Below are experts of layer 15 (counted from 0) of a mixture-of-experts language model. Rows are named router (the router's row for the expert), gate (a neuron's input weights, with its number), up (a neuron's input weights, with its number) and show model dimensions 64-127. Each number is 128 + 32 x the weight over its row's rms, rounded and kept within 0 to 255. Numbers have three digits each.
After each expert's rows: "mostly gets" lists some tokens that are sent to it at least half of the time. This comes from a sample of Wikipedia text that the model never trained on.

# expert 39
router:122118150144072166134132151187096104113144119121146111170115127135111117129124086157167163120229141129093079118066197129143207182124204141097152093111090164111126154135117128150146129113169139
gate0:190094098101187134128106099100129101162112164166140075140111121068090101033131179072152150141123102157115126068054093149108151154139124058120130135123115097144136151152140146144168081128172103
up0:095067132131158167158126083068153121112131151080172134145094177095177099151116158125148162171138092130121098099132145119103152126115110192136114104096118050162122126118125193091193165093129097
mostly gets: " Ger", " Ber", " Phil", " Ben", " Ed", " Sch"

# expert 11
router:138143165131122168082056104123145192187111140157103142150107130058129148137073138170104087175175144160169150055116126166168078179075133061125124141112154088124125153162162096144132162109132072
gate0:100122147118145120129132109156092118096120076108141135117172120110098178098126100171151125068153066091159106102120146091182099152073131138133112137127077120177174061173106166125106107121126179
up0:120152101154122147110141126105126120160169131146113121144131139152159084115126193086138156161169169158137126065156098127149152137136150129054181129138157115165120080100106120139144101120123070
mostly gets: " February", " July", " century", " June", " September", " March"

# expert 35
router:126101109145138113115145171113175054180156182126137153107099121127132131126088128201127123127159124156153191090161081105096109095107148187143090119155112128197158071091084146122110135114162164
gate0:160153124131119127157144139146174125125105143131102136151097099146142140102121087202159147124151127133105117078111133147125132154138136134122128134029144077087109095118098094107096087145140105
up0:100108139102137127136129139154079124200121140146102131106128062110080132192056108077207119148108144157115162134181087103151120134104117157103077190178050104119130130157149173164160107061121127
mostly gets: " U", "\\", " \\", "_", "{", "_{"

# expert 21
router:146108108122077146125132127178121107117107079137116121119126137091076129130152160176112095121227168159080063066133199126132177142161175101109149054091151174100127053106125106109138135183180131
gate0:123100110118144137130120129173102123119155095090133165112138146161074089147143086090081173165150175088118100193180170132134158085122137125123115084090140123157151182124150083135123160152089144
up0:185108132123094091168133113139110161067185101164192135157121123123101143127153137125141111098168114112073169145126146093124119102140110114086107112094052067090140072109160101179120168085147164
mostly gets: " S", " Sch", " E", " Bre", " St", " Sc"

# expert 25
router:131100104115099144128142140127091198145206142129117131111102117126123139151095106070128104112130065108108119103099151079105125093117088111162135143109114105120177148113120130179137127115116065
gate0:135122155117109086129149165144153082189113122095108106105105124129104103098154120156116161126159139124147114105175127197134123126159120209130110115135135103078158160114137134162144154153137090
up0:076107157131100092173105128111044129155163148188116131105131121103157161134164181161106120171125093086091099121087112094070172167102082091118127137163119136135108127110104113154114099129152155
mostly gets: " ", " ==", " £", " (", " Coordinates", " \""

# expert 43
router:138161128162078130142072185148127137133110092152191107134156109134186145182168128182093106108150049101130155123163084177084163128081151076125128114116145175047188101182167112094134164145150179
gate0:147211078134131167135129155173128083107120090124065092223096136142145112150105131144094114138148141067110103110076064120152176139104102173160072153158099183139157166116134161133147115138168141
up0:153145084131146100149082150112142154134129153141128135165103147121139156111178163114123148121102097118090094156131098136119107096139108110172069143147136162173102151122096132157115135182186112
mostly gets: " S", " km", " p", "S", "idae", " points"

# expert 41
router:123096167134142135099175126105157138088173139094129151138106109149105119118157133149180071117243150144135136120132125140126112115143118129080153174127165073229073161153114104139132119175156072
gate0:095137096108128101113184167093177144101118132084123128086128101099131105147131175129120121081094082153133109137119080176141171143182110152130128088169141145073153125112119135129087164133121161
up0:111145062121137174153120155190088149114107128128103158116116161080128185169135150082100156103119118139153096138138125139137138183103132172099088113120052121055189130136140134192109107118130137
mostly gets: "On", " On", " David", " Robert", " became", " against"

# expert 12
router:107124132188088176172143095124159179162129151162119139151128118116142140162119108122127119151164121117142180079162148150146106131110116076099131148132093076066186103157148133150136105081116096
gate0:120140120102138071132083150119161083121099120134150188146102185133078137154075125166146082134159123092129105132161136140134147175127151139154151142099072134146098114103135189109098201131155146
up0:115122164119132133084132095101091095122105106142130142117143084132073141044136142155157079103140108096064107085197130124137119231114149157135150110136136174145147123148157147121081206183169105
mostly gets: " Coordinates", "See", " sq", " Location", "^{", " Website"

# expert 24
router:126099139078143155107150122164131055136091101158133150130122086148099133110106136095148139169248115094055069115087116142127104097176190168086155096147125145115128095142095127153101090146115131
gate0:149167142135131099159138151086129128198137133051077116145139130138091113202113102067081111137116165089169086134161146088106136159101129129186117130123107116072091116143112115127174136125130143
up0:157162170127170130164125105175130157125136091099172153108149077102113152158140140106142131126100135146134105107126149051136109155158115137139161163133134158136093063086129137123140097187130146
mostly gets: " Don", " Robert", " Ger", " Paul", " Ber", " Daniel"

# expert 26
router:133111094096176124103113159138091200128203121114168138086132161064061165077096141041139098126153132163124160106156146077105127105102062098120099129134121118177117158077127145157154085160143065
gate0:092086123147112028181157132075145147130109149163065112126089155134144081133145133119152146097143139121110119103179122130096109175103201096138149129126110103160088093089128169165149119141114084
up0:146162161150117148093104163164109159123094132097113117171184109128129135118168103091109090122124108165148147093080106159176102098154112138124094096139212146120116163113109107064162155107064154
mostly gets: " \"", " ", " un", " (", "–", " ["

# expert 22
router:139111081117103184113137135136146171165093097106149072171065154118131141116088150101141118133164163169096098126197113120136116181122125144102130101089115179034098119050149146164164198138150081
gate0:128106141135127133110104124122141098150131125119110096104124147099186140161141065159129068157197064168122063087129129151118132122122153118187093139091108108115175113118083154105141137105105084
up0:161056151104120109097112118134106045149127135128118077094142114087117190125138134168157068098203129135108120156127134140106120097101120137146133105177100158169205143165121162082108087140130095
mostly gets: " un", " Ru", "mathb", "exp", " Un", "fri"

# expert 17
router:137181113096143115110147136135138112129189090093148148137107125094114091105024090129122118103083135110146093190123167114101133120116106130107153149107120140183135112153108113151182199126174228
gate0:100065098101096148125149191155113154085142109193147103113159124120125140079126151159175113133119107067163113139153114083121124085147090059173073190101121080091073141125137103093116174144142148
up0:095115100081070100123175160168111119157160113155118137129130135135113108088120135138155129141134155133189134099156142176108088070117138089103126138182190103089059152095101082076128181098116137
mostly gets: " when", " until", " been", " became", " with", " after"

# expert 37
router:102116134097144149142148130127168178161145184153093137119189153058122142133067113062160078150134138093123113074168092145140111108134085086192092116129176130136139136142145092093112113092120171
gate0:118088102145115121105144109118124127144144114106150204108165054133132155102129144118104106126087158133104159102118154104160129116123081102093149136134115128121131186053119155111038147114124100
up0:142091149149114068083138122152132103160116118112151212153157066149115140117172145129115114136109114109101167126130159080165148091091077132091146130115144156118127173056108148111080132122112125
mostly gets: "–", " $", " (", " [", " \"", "′"